Experts of a small language model: a variant of Adam for the experts.
Below are experts of layer 5 (counted from 0) of a mixture-of-experts language model. Rows are named router (the router's row for the expert), gate (a neuron's input weights, with its number), up (a neuron's input weights, with its number) and show model dimensions 256-319. Each number is 128 + 32 x the weight over its row's rms, rounded and kept within 0 to 255. Numbers have three digits each.
After each expert's rows: "comes after" lists some tokens at least twice as common just before its tokens as in all text; "mostly gets" lists some tokens that are sent to it at least half of the time. This comes from a sample of Wikipedia text that the model never trained on. Tokens count by the router's weight.

# expert 19
router:156123132095086151087084095157147179173079045124069072153158099123198120112106102097127130126192129150133114120132091097105162180201141115190126123094156188138090157141104103097178078127131139
gate5:144139212117119050097151153138125155072129144087140138120089175106061105134102157112096130159088152170144126164130103126185153103116124093119112163080207111160181089109166144121144110151130114
up5:130116146123075089142164076119122064129090145136174090197107109081182150117120095101096175126168120104131106138206137111118153086139160090150166123068183072149139138092132102108135130154123228
gate6:153097169184108113142097048195081069111146128128120119081143184097096109146139127113139130126121114104145156111150134168148090174133139108148101141151107119130177166062180073141098148140088040
up6:205107066132144111069137127156081167158102122139108150158128093171125195167065145191137118109125192123086123106061160115140134110148153133105138082113130174136128111095140115082134142080136158
gate7:114139139168108113112094146181093170132107094200128133125122092143154123135077112130176134223101142111162090113123119064161152118091122134123085093127152103114123052135111080124127155109073166
up7:159123130171112085093179110071146128140124081183135153102081110160095115137076138119092126125097122191133141141123127119080168183127171152117190100110164067159121147148126133167129148096195199
gate8:158156094125082093123115107152096130195111115109129132154146111134159148111126109209142138161155118103115101122085130119183152103194118122123096151196149161103092118135078183168129195157113082
up8:126115198111102160073122129122154120179111134164167124128177114134150133156140092206136159153149130117127173180062136081159139145134138119161108171151127141071105103132055169166168096180112106
gate9:168091078143111107139167100095099173089080091076120136142110180150099143098199113064169114159121123143122047136107147100175124138165135164118134128141115159112086115139118108081135132065119081
up9:174119104162129161146158104132174137117151124105120156160175149167118105145139123122152135169096210191129097144135104176131159117144192168155116196138074128154129154169132119138112204078110105
gate10:101088168104115070181097113156097147130135117145125120150105154082139159168147176122135105140097081129140122119173140112140165137192131102083170121166111105170198133107173113142121139123135135
up10:126095063104104154105118089098130102100116168108138148096161111111136135142095122154111145109120129087179189097194056080127105127157102088121100120134174085130099185109164090123077123156148121
comes after: " ", "0", "1", "2", "9", "3"
mostly gets: " one", " million", " x", " five", " seven", " six"

# expert 2
router:119100158183169162055141107175077162164125150142147122120124088099179131182098147183120126117117153128130154099082109188110081120155132157088188075159117106078137107092114104109083168100174095
gate5:084150150094152082114134131085123115117225126183109123190131131160157089134072101082142122158083162087082145096099139120177122121108187126179123153171153135111095149096139157126122125166153116
up5:083163163108139109060125107100153163081092122157138136164128155064137068129129194111115090112078117159091132105085149130163157139044139100147078126171131155105182155143127148079142083073137052
gate6:160140123175105248211113069156139107191149139129119181146138115126145184142131066137184170119113200142183185126131105100158065115056110158134185112123114098068090137141152133126142166129079159
up6:110148119124147144116121168119141158172114127006117098048101103116114166144143137103106149125133080177131129139128108112082100124136153105159130156096138129192153063151123094119144116144125147
gate7:110152139117179088138163160133161202110121171117115120092155110125177145130105165067178152185131188120108171112158084069125061175115109140175140118139175146143126134094076028174156099127096136
up7:137146133171135109115189101132091147163157110130164125086152065198107105118100156082125154165145119112144148109145133134127152157137134141159118072093137097140113165135167162119098133101105161
gate8:163147131106143108123070167167134096188122096089042183129082166144102139129151109157120142078089148126115120132152146089118130127113125125094057114110141175105118100089094170128144082069125130
up8:105105182144146187075096047148176116097100162191146198058111148075107151152221069126116151146198127171110104153137137086119117136142100104114151174155095091148145155106142117084139127105128119
gate9:169060109147163097170193125130155120140096172097142109152164096145086113160170116149111243111140218140141142120130099108102123200177096140141130142100123058157143140157063126142145180057127138
up9:119170150138097178120078101123156066095133113093147165132111185158146155135110147136136108075135116108197137153162175131075143124152153161106087165158158162177123144125152068077156105107131109
gate10:146109201126106113070110081125153097168195141130134105103134144121098114165058140130138082188130080091164117101145155115090154088107157134150152143154146160125108105096116134169105128109159109
up10:178104142098128140105071062190118085130134124146209152127131145110059126156103131085160085142135115125142128108142111153064115108101163153133175124177147157150101132074109150146107135118136098
comes after: ")", "\n", "0", "\"", "6", "%"
mostly gets: "|", " ===", "|---|---|---|---|", "|---|---|---|---|---|---|", "|---|---|---|---|---|", "%;"

# expert 7
router:123111145187086139119139149112129181189146146078124110121147115122141144107124109124094097122166100138149156174099133126093091080147176098188100086169128129115146142127153151150192155174070099
gate5:131049146149146122091116111066120076114126098190167107118074116136123165161112097097112080067103123143125111148157082091096142111175081113134163118106066071102166141070138175161123123097133157
up5:137113163103138137130155095152080139085120079143168131146160120108121125150171129120128161072123157146151165125161143118088090121111124085106166085097183143145039076207093150194126127102139113
gate6:126139085086165163144109139156073106144160083127112153130071100102105095146151141112150145108158136113150109170114121112112124180139106103148158132118143122135153147102180140096182178137095142
up6:115126165153140085070162102068134156114080159126140186124142111148102098110121173172092097125060092140122141085126086170113140130145132130083102152109173141138109118116149157130126157124149112
gate7:151077116168166155090096056170130158131114150121187098144171173125140160073153097209121110158195076137132135188142146165066133187131095091082173148159111163112104115104149128096137123111130088
up7:117095131097135129142138149094148139187102128133069121157166127165120145161116099112136176095094160142098117111086134171121091054115127148130072095150121129186173104080129111075149121114122194
gate8:163113108092121169141133074134110145099114097063103123109158185125087108155077076121126117119146153144131130088148128110136148089111136157121184101143070151164145160138121125160117162111137123
up8:149122119095045119141114166146149121096132214132112147165131114140141156096168152127124193144089169143114129165081089078086150137170095136129123117157049082050106144139123094125155191141145154
gate9:153138160082129148120118078126168141154093124133167197048165118100091077103136173172099093098090127167143194130114090097194108093117175041095101153140145169122092138081169100148160118076132128
up9:091088153056081146148114162142099133178156148127112171108096144098170138147158101139135139207149112155219180113166125142123135099062102121153078139165164088140139095117167084134112103103132000
gate10:129145125090099146158109158170138127119114102146128065155136121150143150132104124083145116133140205098085119104123069153096141123089147170122129137096126135046139131058120093113162142145111123
up10:116161054155162118165168133087103090102116167138106089163108136157137100134087129137159091137172141150082114142138088174135107111109104126131120129134102105125137095088166124096117105096187182
comes after: "0", "9", "1", "2", "8", "5"
mostly gets: " century", " years", " year", "″", " lb", " days"

# expert 10
router:161096118140137182103088146174108105153073157127098091131129057147140104123138112128140183094132142087100160110108136168171133060139061120156141078197089112155060143170133148040118108145141091
gate5:127103086093163115149175181096139164101122135100147132150098130141107115156110104124110140097132157172125129153098105092128081193170116126070094162138145135152140179072137075111113127112159138
up5:135145147161145192061197071087134124118153047089096127101177106190131079171134128081068125132130087111201125149125080195101140158167156144152141108122098152084182144117137165131128177178157087
gate6:099185109090137115131056103205068089127136149127131123125143130133119123104152138189167093129126117105095113130159121124152106092110111082111151103195110182164110161113147131146162100156082076
up6:144104123095144135134114133153099154119111092119189119138126106112087082110109153128045082089149159165084102165077086122095154170149083117074138134078133148223081167147154118140063154141154131
gate7:141139148134071099098122097187144111159158164132207149059103139128135161140105151086132118174165116118198066147171118142121142130101156115125181106128162125116147127061131135113100111148119133
up7:123114123140130124121119119077124153122111120177119108175127124168115152126102153046122139116123164110143118127129173176121084127164073134135146146138207040141141184137188107110101172054159097
gate8:134146136134122142129077075204107125206129112098108177091155109082128125158153115146162143096090094187171111127145185129136196123018167113108117154164132151087127110099140185122144154114061111
up8:131129079079141145164135144142151079095147149109163131166059208141122103115121168081124119121129137186141166100089175157108099195174131103116121104125117083171137119104160144136117106104144086
gate9:077121107166165056113139148106163116176133148176149096134085123155136089104139169149167080125127167118111067072181070141093151142135130144138130098107106164118112096136131134101157071049097194
up9:173140121202186093117195142127196107116159146180130133159109127151135157119117137146132126137178224120125127145173144118070096141116147121069150099097178160102134201131161019146102145101111118
gate10:132176077095075144112141149142093114159084147104146151165153198162131147122147104101170152124056147162093140120125161110161119168084154115168099155128085142141154153158147108115149139118086201
up10:143105161161197135108114129117183132134174093160046087078099069156087134155126141121107121114178131083139099107165114131153141057076144126159191088102207191102134100141095153171161094153149059
comes after: " |", "0", ")", "6", "7", "5"
mostly gets: "ib", "%;", "ob", " Succeeded", "|---|---|---|---|---|", " Binomial"

# expert 11
router:136151127167121142154110120126131169111180136142112138150180128127136134068140142171133112161158162143090169136156182061172041116143081129168095131201190147211066084164187110102161162134081116
gate5:144163163130085192106168153167135137136142131215164155156118145148128080129117111090135169126150188135121166067139153159176135167104128124146145106119145162100175071149120088136105136166164144
up5:143114178188090086132098162194124123157150160117121050136143068149124177104141127170131132154120096093119135142138159171117136119126127180085137104127162081125127194080190132153163192165158042
gate6:115131095128185097089155165144082114178102111111174068112169083128190131070159097138100102096157093085086155147105163114101140093103147122121126155124077158096173170052139123103130152109120102
up6:144104137109119102133122183183135123086103124119091132125123124179120147129137170169155140092101173123132088108182098134152137111154111088124131085132182100149114154095146132138190134080113122
gate7:083162099087142089137097128164093153087158122140115132145122116190122120171112098106119082215068170156148183120110154107135103141151171173145151157145143035148147097148155148106137125113200156
up7:094172156130130086163134107140121106167092132119062129128131065138134163133175080120135119112115094094136147152160146096114083147127082133189136141216144138120124143134085117127121112152129089
gate8:117128155133127097072114158155156156063084155120091118132107151148143135163090120121141098154092075114132126108150152159122147115082096126126093101170126104143112224116131087168131164117121079
up8:133114139147159102192057140122093094147133129113179096154129129125096120144131111131108154109052084127102142147104098149094146172147155044121131191164101085137126120060049100154171119104150120
gate9:114128104190054164142143128159172128124125138164153102142083166088107145129130160161188077152073141122144142074094066160195129162117191145125092205106127114154093156118172109152093139138107167
up9:104107114094144111071166177154110111145149124108177138092161157165154064147153124107123105159126137109144090125107161084123135104112104168114091062136137120115129129125115137161145193167153141
gate10:178150130102105123125057196115065130113167084124139115202151096160100150132139104117140160107122109146119145120135105142115073130163187119183157110120031124128082099065095126134113110169124173
up10:162133155099097085120159129155136156190111123084138106058151126087142128116103132096163079185119147101125108142138120080108166082119108155065139126086149197100143090143073099167122140125155111
comes after: "\n", "-", " |", ")", "|", " /"
mostly gets: "″", "′", " •", "|---|---|---|---|", " Coordinates", " Succeeded"

# expert 6
router:057138072129086115114109177121138072124071171161117102170122075153134132142129099131136099066127114056110116118110161108105116138160110140114115121115130115156114109160102123150105127082130113
gate0:159075114180139104080103067172161153115141064130131126100112105124077132152153087092177149122131121156165101158154118157114156112075140117121124140145142111130113161110020182096082136156119145
up0:126107132187107137135063091130101162110169115148100156162189129138146155132126072062168071193112136186152086111127073091138090101137138128145122156178190140091114089124084139179189139151119159
gate1:108111071117114139138134135129082124086120112104202148117119153174140093159121066104180150107152174139139112171080083104124103077108094112163071085139129147124145144076110081142141107150153141
up1:131096054158094133125140124080103094132163102179200153121235124120177138175112140186121096123125109135166117127116122120107200149144082175109122136200137123099125145152141187142131150120154128
gate2:085158154158124067154110133132076108127084127141083149155119164136169149135084098122152090146124172158127126199114049117136149103119095107120059073133151177116122147128107092140115088103156115
up2:125097146172093214160128152137127090154138125162161138165137153087164138129108175150107107125055097095135137130105112139141109121087098145155125197146150103142116105125122109121095171172153132
gate3:126104180145141129163104157114098159185146133109103085102152130139103108141180142097112140164129116097143164104123153137137124111070140121126148080082131140141065096078119206114117128183163101
up3:080170106122136084138117114149114173146156141156114109195112098142133138089159166121134099128126111070129139108107140118146141140153169154162143136074170145110099161187102162197136070159116124
gate4:131153145181130162114167107145101019159139181127086105126133082111114192116096054149160138155106139096095126146132139114129061140166146135189129185171118129089099159118162136156128158103122186
up4:125136137160094137149102154128144107124151134159088104126133137171154178166158149105101092117167120095148156088151116124174109132127144145063118117182088132126151142144101146102179150093134138
gate5:120147128110182143140174108133148167121157169166164189165141119134167127162094192115070179141112118123087133194142104180166180112094115106165126145124129096092135106084131136049137184131152093
up5:143145114095119163135157134142093166128123141195179086130153166094175143138162168145130140180151128181100139153051063101093139163144087090130162064044074082142108083121095095150124133094134088
comes after: " the", " a", " of", " in", " and", " for"
mostly gets: " other", " some", " new", " many", " life", " several"

# expert 3
router:150148133120150110057090168109129151142144092120168156113150105118155079099113142139144130178141139120150075173077115221107191149125153109111135207055173157139165118091125123109101124118181155
gate0:117184114173169085138106089187144125143130155189116139117118162101126145105079105126188088107100106150130143130155155141174134135073096105126192105154138141079139109143133091125124137122118147
up0:150160128127178149144169088106160126078110159113167083130100137145147168158081133157068183104097096122090167190162175180160123162135134080132119112120129099085253160134110084095123155105193121
gate1:096118139103168085092153202125171112161142106159114079120115146123135129176170078128145156141146129105065122060104097106092117133098061128077151141107128156159103070141083128088106153105131093
up1:196097130168117077108181116079137107086144146152102159097120066060136096139114104088145109191130110145068108103113116119094118122126125186061150076135130120123145090098089084094103114065137109
gate2:078118130136168039144116135162063142112106125118137137099121178066126101141094099107172072116170168144163091104120078113145107157141088108141129063124107085120128171136089208136160133117135159
up2:132195168096162167105160134087135069129118198138158155168124136116100173135153130056147179159114118107129163057129119118128146158116156212148148127106144129109175087111086145069074115106162126
gate3:189154093212148182108183114145105133119123121183085106100065130113145142164110160124120135198138107101135141110122064109166135136138106143112112111123145152156101068115169110071149159126130125
up3:111107075157101173186129067133128137134089139151087100113077107126114183099132136145132138114083057108142145124171167083202157112126128124209181123170150143180133105123089149103083168117118113
gate4:097098121140084111147107158160104062157094181117092139136102161100105177116111093153189114193133118114103096164086120087128117149124075118115116128138103166178055187117167168149136161070116123
up4:107170063131136159119130169101100163129086101117141177137168083112177093075142180133149134093167132121149128132129152180091122122105122191140154142134122087075128090118127171179111124193091095
gate5:114117161156157168163163122164111164065123137163033099158113116157122082120057071162177112157181151128151150089158062087135124120059153169063172145150125153132157077101096138122112150142112113
up5:139096140184137192173163160164167146091065103159106125115198100172177092120043078156113163079154144136223129157089091169106144136174134106122097094134143122190165103098153120077075089153164091
comes after: "\n", ",", " of", " is", " in", " as"
mostly gets: "–", "The", " an", " the", " a", "-"

# expert 4
router:100117128165160144140159071129142102100198159145140158115099130142130159147144123130123126156085142178188112122134124114102166140118122124114153116191138107112096120114112180135146176096156119
gate5:133093113141109130077098120142097121109090149071105117105174148154154159117155123131051068127155182062109144143149132119095099097111080132091154131102102156106197126129123108158127142099094133
up5:126137060175145062111155100099097110138122157072111183077106162183113168137155179144109123110110120136146162123151132170151174115116148116166145099135104114134064119120185190175118143135143122
gate6:123121124096130142121158119144139130109174186094169130116135139119125126162128115071050132159137126151128101136105173137122190148157170150088134139124093094134152106154173125127106137132161149
up6:056071115117149141144109122090138168123166178077155125139128181154153142125147104111077113156142132190152119124120152091051144113183101168150069153126110128165140153155100086123127108109124090
gate7:068135158180148108155153101123145146173146136122140145172123073144141093153121211154127086142139098076202142139092105220098099167105126173090100091145086083128090128075106110168094140166163046
up7:136107106111098108152167103140142082089096153115163097170128137120139102151093152114125208106122116143126097046129106141130161177117090176183137095141080097136110103139149104159125127153125135
gate8:108189148104063092120150124079117174137171107143215063084158120120158191156154108120098163140124118204141116125117111106113069073127145192146133086087137154119089099200136152180159100139139173
up8:084153087175115107133184118097172202089113088139175085141172126128163163171134104152110134113113089129125108122107081142131104108104102197140171156152131135172148028156125099157123080153136140
gate9:125088123074123148084118116126115164125112194112093182155133134129159154138170104122187126124166154077135159087082136155164156144147110115077120142136181096108105146131162165131152172106135115
up9:137113110151150122137121102141134166128135153104127157101136102127123124100148099145208122150128123128124123141134096108166105161134119129164106148179210139130048112115108130162184130144123150
gate10:133143127110086075108110164180164144169123145121141116098134156108129142173123117162093135091145138141124143111162179147116142119146135120121115141132136105068190103129182101090086131123091103
up10:154100126147156109119085101152087136089132111095110117095146125103118099148077152072107100088151130082133161117149108108162107137128171084135137099116118099121172145129120144149119128134127073
comes after: " was", ",", " to", " he", " is", " and"
mostly gets: " is", " were", " was", " had", " have", " has"

# expert 13
router:083044124189131160160147193153145084113088101152121102149137131103123184157129115133144144149113202105147177135104100112129118123164143114171073083108174122186095138161152131120098174086064167
gate5:119087139120156130143117082146180160138180137079147086071133200069091151092138101117131067120120166095119119185137143145119131156133150089153108155145138106092184159056105086165109132119102130
up5:137127122117114110165114135094138092084139138116124110128131125177162121126094104086094175166140107162109176131085088117166140157146121110102122181145112102119078103191117105084128131159126180
gate6:151129156120155152116106124164094102163147101141190136108101146148160113134126163167164109132177106128136104157107159105124148089086090132105207109154161127085171121115159169113075153097082060
up6:112097102092142115089131127098125090129166122113123177146117140141091154209113146165097098131069139161140080139072109123106156148117115126121135210055094134151219159112109088143146148137165114
gate7:115156141173149157151149111185108117149110153149136144131110120095180125175110128095133124121192183125114155064121112133115115163094075128135174053116157113103171180111189154107125170133098075
up7:090101132102165144137135146093143091143125118114130130133175108122136117093144108134134093158114079080086102217120184130174163115106160080060097157125120126136101154143067142098132071125117129
gate8:118173135160148151129184103098152075127134138111155081100173086130112119078076110132102060146161153165119152115145124110117129169126148164150157103105158210128145066152059095105168183107118154
up8:164063113100103109132145084083143096099156109128120162130169189184141098101141126120129124088147150148140148127130106127117130153087107132098115177073130122173128099080144163098108115157157152
gate9:094159080109168148099139137146146136105069147130132126081103034088161062125139123116173151144098151119096115158091180141141098070124137106109142132204192094160098103137100092098188171157090059
up9:129105170117119188209138133160160097141115164107123192154147189142138110130081121140105127112116158134098168098165146122129079147113119137138106127170125092129126138134093114084161139209115169
gate10:151172130117156124175159105158120149119163177090081112140094104127066145149073143123137136102166177128139149097108154121109082149135155069186123051113140113191090144154131154150095142099105133
up10:086125184089107123136126116201127111146161136081126117166098053164096103112105156067113120117131121141112135141113165123159093202166183093184119122186128063162167141136136118111081192098091100
comes after: " the", " |", " The", " a", "s", " his"
mostly gets: " time", " season", " League", " years", " team", " States"

# expert 20
router:149098139094122125156132165185123191125130138199169164101179153154130123089095198114160140114085112100134181138126056141182149220114055128131152131146060113094114097121091210128121118142196052
gate5:165156163159067133213092157091101111103143125136108016133115110128143147127132165086194126127145137132106093113142063148161129097089112177118147078170099088112112118100093087127141097157134127
up5:106117065143154129116108132152159173179144171085185140159169139142110087148137070168126089142069099128159158163141147139159088158137122101091087157110160194138134118133095125129101095112149131
gate6:162188167130106119146192177110143188143133140106107128164169178145147146191121205143135178190143151145099051049085130094102155161140124093160102165129114094141155045159138126105170139158109042
up6:061207154121080133073090160148116105180134116141163129178154069147106126113115125146109069118094111107072101098144161150097092140096130100119116089137086108112145079150112138116112178170137134
gate7:121147111131135145098104090114138075128147132086160141102126128137138229123201091139128117125128140062088146135100181161165135114110126100109118166122113124155124145147127168179134171137104111
up7:113120141099172112150131061108179093136144166143109166068120095117076142173114131120105083128109082101148126169062121134120127137136085130125129162092126127063109097140118153199163127162149098
gate8:117118143163171100115155114114169128136193117123161107197135093119092117186159117157145089176141158094121124092081061131168158157146094155234095139158096124172082105109106129196184145151078098
up8:124122127107132074160105131097176121118108124112099161127160150163125093125137103085147107153095168105100104130123184107157102117063115205166088097171126127077098073143135151104065120128106153
gate9:107095126133174113170189133117141119131065068095084165128079127074164084161125089096161143187165170113107125181132142090148118118069104117160121106091092187118129094127062110167096121155103093
up9:166093094130127077125154154104155161118076095135033154105120143162121085159157111083118127135177191085126151118156114090152128128118102166159070129100135197074102163137028132190064093179144115
gate10:113121121116160133146122125114152075142113147125163134168135145151129133080072118121091096172081109133100143088136113173067090189147122118139113133112168100052121059075143136151158101092193148
up10:148136146145102192147104156129143108225118121151190132131108160131083139120098108149120127138119054076081121138108138141102093173188116114057083159129146188090097105122108142101164084101159116
comes after: "\n", "==", " ==", " such", " known", " one"
mostly gets: " when", " including", " between", " with", " like", " include"

# expert 0
router:125167089093122101116191165147101106122104204144106165123165060139145106104146123135161159115104167092080144162100156051117113118088106117185094159154108130167132161083140118123089167103138113
gate0:113118166085147128126164119102171162117153154163147125103169138133141169081199082093127088110190103110100143140149136098200151139122117152091113134136119128163125121162140126142122153079134139
up0:174134141078100225072133128161140114078159163128148166172130158217179171095062132107120151100172110073126138163137167154177120121135146083072156167120150161145127109148157134127087163051155156
gate1:171119133148095204136163147142118134208109121083157115153194143132091120103118109173150138125105098151123102085101182095157147133160142113128130145128067207124117213154114176097119149134136120
up1:125113142198131134168141112122125160125065141145092055110142104147139122144106170182121123154095129089058131113107162143165149207082111119132139151115137107135130135161171135096111102075107163
gate2:100114096119199161137117169137189108107109133166112068128114114084098130200167178118139112118130140091110121058140107142162186101091158105075174176050138185177148111146083121196165160129152068
up2:122146122130116188132159115113180153132101142106143081096165105111175170097149152115125139123107134133159080177145074129116128158197164095169130133147152087163165175158188127167111125129085179
gate3:112145154112118128084112158153082084164170155151173119106136150165139104077134145087172184192118145138134144149093122140106106116073100150101177185143099068122088141123117137113094121155165077
up3:107133153127166136134125178134115135130098113189113095149126120116105100147115155163127130045100149103104105116131140142182159192171071164127089124096101145158125104197097143174110137141111088
gate4:182138119193109114159108116151207133110211165147087145169146162162101117100109116121145090151161126123104141102137079072171120161079112149117127148125106114107131163152117083142133167132090192
up4:158103157149073132148132154120130150159101144166059015125130090101157121150147137153144068151155123079079127161153061094162161109084164162132186130125131156088081092180148139129135144108116111
gate5:063116128116130071144109147114105152098054098158123072146119119130140160101093170133100102147135109106110085171090107111164179104084108070153113164137133176106137108111078140163114138091146095
up5:099119176124138180164129121144138125122177129147131144115126209106074123077124073089123173073083196118161140111142128156126132198129093133139131180196134078075159140110115163132141156136158123
comes after: "\n", "|", "'", "-", "==", "."
mostly gets: " its", " their", " •", "Personal", " his", "See"

# expert 18
router:142088104139158110142110123073186137138109066133098141102139128182156142122104053119149110155143130120125101168095096095053148115188148106136092080096142120059189126140153082139164098121145139
gate5:143121100126068149159148140139073164088136148144087124147155168154154108177095166103152123095103199186229088137062122103153143070168174143145108087165093132185126102176077142164086118190085122
up5:139132156117167175112122058146119163088122074159138094119149157101154121136145175164150159115136116163106089140127188129076142143132104129108103189197099144153200172148200128091177113117100123
gate6:066132156141147114233185099137138115117145124158147104183100152100096156141113131122177111216132092117160119114093101085190098139093148073119142115125137121122160103109151073090166173124124145
up6:118160142135233152141077127209143104148153071131135047118079097063120182165249138157145130166189114100166119152080120085176141155147158080107178073189144131104113088137150078119179200123131134
gate7:134112177200172093144143185167104089112122064173118130142052144119079106145123097038197116152108151136093054108157142133108198127130100106121148129097057084138140114120064104143122161109107178
up7:127119119200161157142136189176162085129178125163119157116126090063102098115192107082160106133087166082058098080090142116115129151119068166077120161101026120110174121111059047077154121149129142
gate8:060146109126136090067152164158081138158152171167170106165079128089179141140074169054148140155079160081103120150124118088152107152117084114187129087079146142153130086097106105164179176146112159
up8:171105093054136153134144112086095132100142120082191126114155117179154130105135125156167154092170108116087147150069133148124135088181082101116126143154145111088152136141185165176150115106143090
gate9:124152119126146145104131168132134176153107120084150123099033089107112103149100121141132129197144135126093135136131078095085181102104146046114053077116152130104168147082147114134107146069148153
up9:109173087176145158154159108108141108118122140212085187147173112146177133070181100097110109149154095126112176082173159186153136161163125174116147134124102082120095077104077105103108178123165144
gate10:157104128066144186120126244119120078119123164171100116166094097089139161116132163039163079155145184127112118117075105125118077189131091049101082100134116091109107145073165115123121162112154131
up10:138151115093090119094122124185160118096142147155136123120133216114083143088124145117118095172148168166161128151131108162112058173094112190139073128124172162115098120133153091089116172127100166
comes after: " ", "1", "2", " (", "3", "–"
mostly gets: "aged", "1", " January", "In", "2", "9"

# expert 23
router:161180145107121120196129108091137141131173103159161106154114167053104104133155177107114079162123112139112054086107097141140141111106129139140131108073154159144208117123108109152078112146184164
gate0:156117142114204164096164143150113172161092133076100123127157118128117110101157109186134163132123126149166099154144155129119144139110065101109112094124121142085127114105129156129133152145109137
up0:169209162120153166143126157154185134149078116135168108169103158114119086139102086044088117159138138160078086145074128087161112160097107114195071131096137115156186096090083195149151159148054161
gate1:128167112123158126124157148145187138146122166169155141127154134144162129120132155125129102139145127093067093139100062087160066182102139115134153215123159114079165122106112120164163161112137120
up1:140127108096093123101147128108134112121161162107172115113101164165108081093093083132111114143129111104101150119113120121189137129150186155116143204164180118160202087148109104113125168104152158
gate2:057091138123164105112152109150081170117129160076122119099092153168134169128104033106137116178057141133160154142062129133135143144120102108115088131149182094085116086088134126164133133111100085
up2:161123199142104140097095125140137076167086186122159149148131144119129117088091174152132118097132126159123036101168124119190148183038216124080219196165094134094124131140205160117083095123112133
gate3:143113158126111165143121122152132147115138140121097172121133117136160067163094102078095126065119107159102068091187155133181111166101113161141118146126126122098162125160147092111146085101122097
up3:144178146117084104128132130164153072152129152071161144082143138099146096080128162140170133131155137122159172202120126167091185041160091124093103119135175169098114170147087177148113166144112101
gate4:112097192139117109121107160137088088121122145079126081132133032139133124134192167137137123091183135192133176131158073103161082032144122145102164123150174087119096145118174105181109207141066098
up4:142165123085134142134087145146164165099132136130107172148093205127158168158123112136166128105187127155112071092104107161146142098076119144152140065116146124114166188104116131135140101192108076
gate5:131127092092078170092197151144116112169124097186092154199178092146175137127096102088174120132107144193173132144054119097160067061109088146085151125142151098155088159199137137108134125160085141
up5:160172124123127107147077158152097134082168163154142126145090103105087138123146127141122116134183132084064161095165141129174130137138135077163099179118087142112179135112083133102133131101117105
comes after: " the", " of", ":", " and", " in", "|"
mostly gets: " William", " Michael", " John", " Royal", " George", " Richard"

# expert 21
router:105139160161140109114083173152154102178185177168064133086114207136130169126149092125112103121176166103142122141168138065161128141092117147094124175149128138099160136143107135181122143121134134
gate5:121141159177167087089170085131092139071112099115088129116112126143131142198114102112117119097085161116161137116119158140082142135162158115134124097127163159118156104137112114129094112108157091
up5:171105153138166114124102168134165152023132119136111103092076130111142111139068086079102095128113122127202176135156096095109162111163090087072091101160168169117134132156104079105144094083192073
gate6:134162087175202106068061128125152074126117121185115101152132143151131133075162131091122115116118088117123147066110133111125137166163131122061119098112160125126142122161118147166119152110168125
up6:121166103133122130129139128108123122079120084130152150098135123114107176129150161131116180106126103126135127198170116136100163131155150143143083107094117102137114082119097119119077175178158117
gate7:092100099186119116108110167089101164163097099106114112168123155126165088132146097078111156161131183084164120167152123117100076122068115156129128142140165093105104162137151118116130111146174167
up7:188148131071179046119126128145105119153137093127195122135105141109143033140127175177116154139065149156144089081105165207137137125183134115141162108061142137158192100073100067127113168128114127
gate8:160160114124119160107190093125166093086143061119188109130128129168105175161096127175135109107136163164166160108193150105190159124070148151143164127197121151162127146130103172132177107193140114
up8:124092157124130091163127159116150130132059089103106094171103157195116150154125075158149113138082084124103183116128087124140160161144170232162110166151112129129127142145171146155113145130128113
gate9:134149131153146146095120134188114129113125096088129075143118150152080108069086166110141146125145106125156076158065130134124063084151136113130197141114089170141170184105116098154143130066090107
up9:124155113091099129103145140100138136111108109166117121102162125143140079133162149129154200082059120061125121161158105185103120162091138182151105155104152102142108141055102161161114125191143128
gate10:148163123124174185119087181143158101148137125145144117127154163124149171100208077117130097124124125142122164129148136099124115125124162121103131164165144084104177127052141174134057177137174135
up10:126153150147088180130117172163131088116148144103072196119127112187211102137087082128164136129157139148137115108107096115058122117165114105098187128173084106093117118134083112125098068167159075
comes after: " ", "1", "2", " in", " January", " August"
mostly gets: " ", "9", " Phylum", " social", " (−"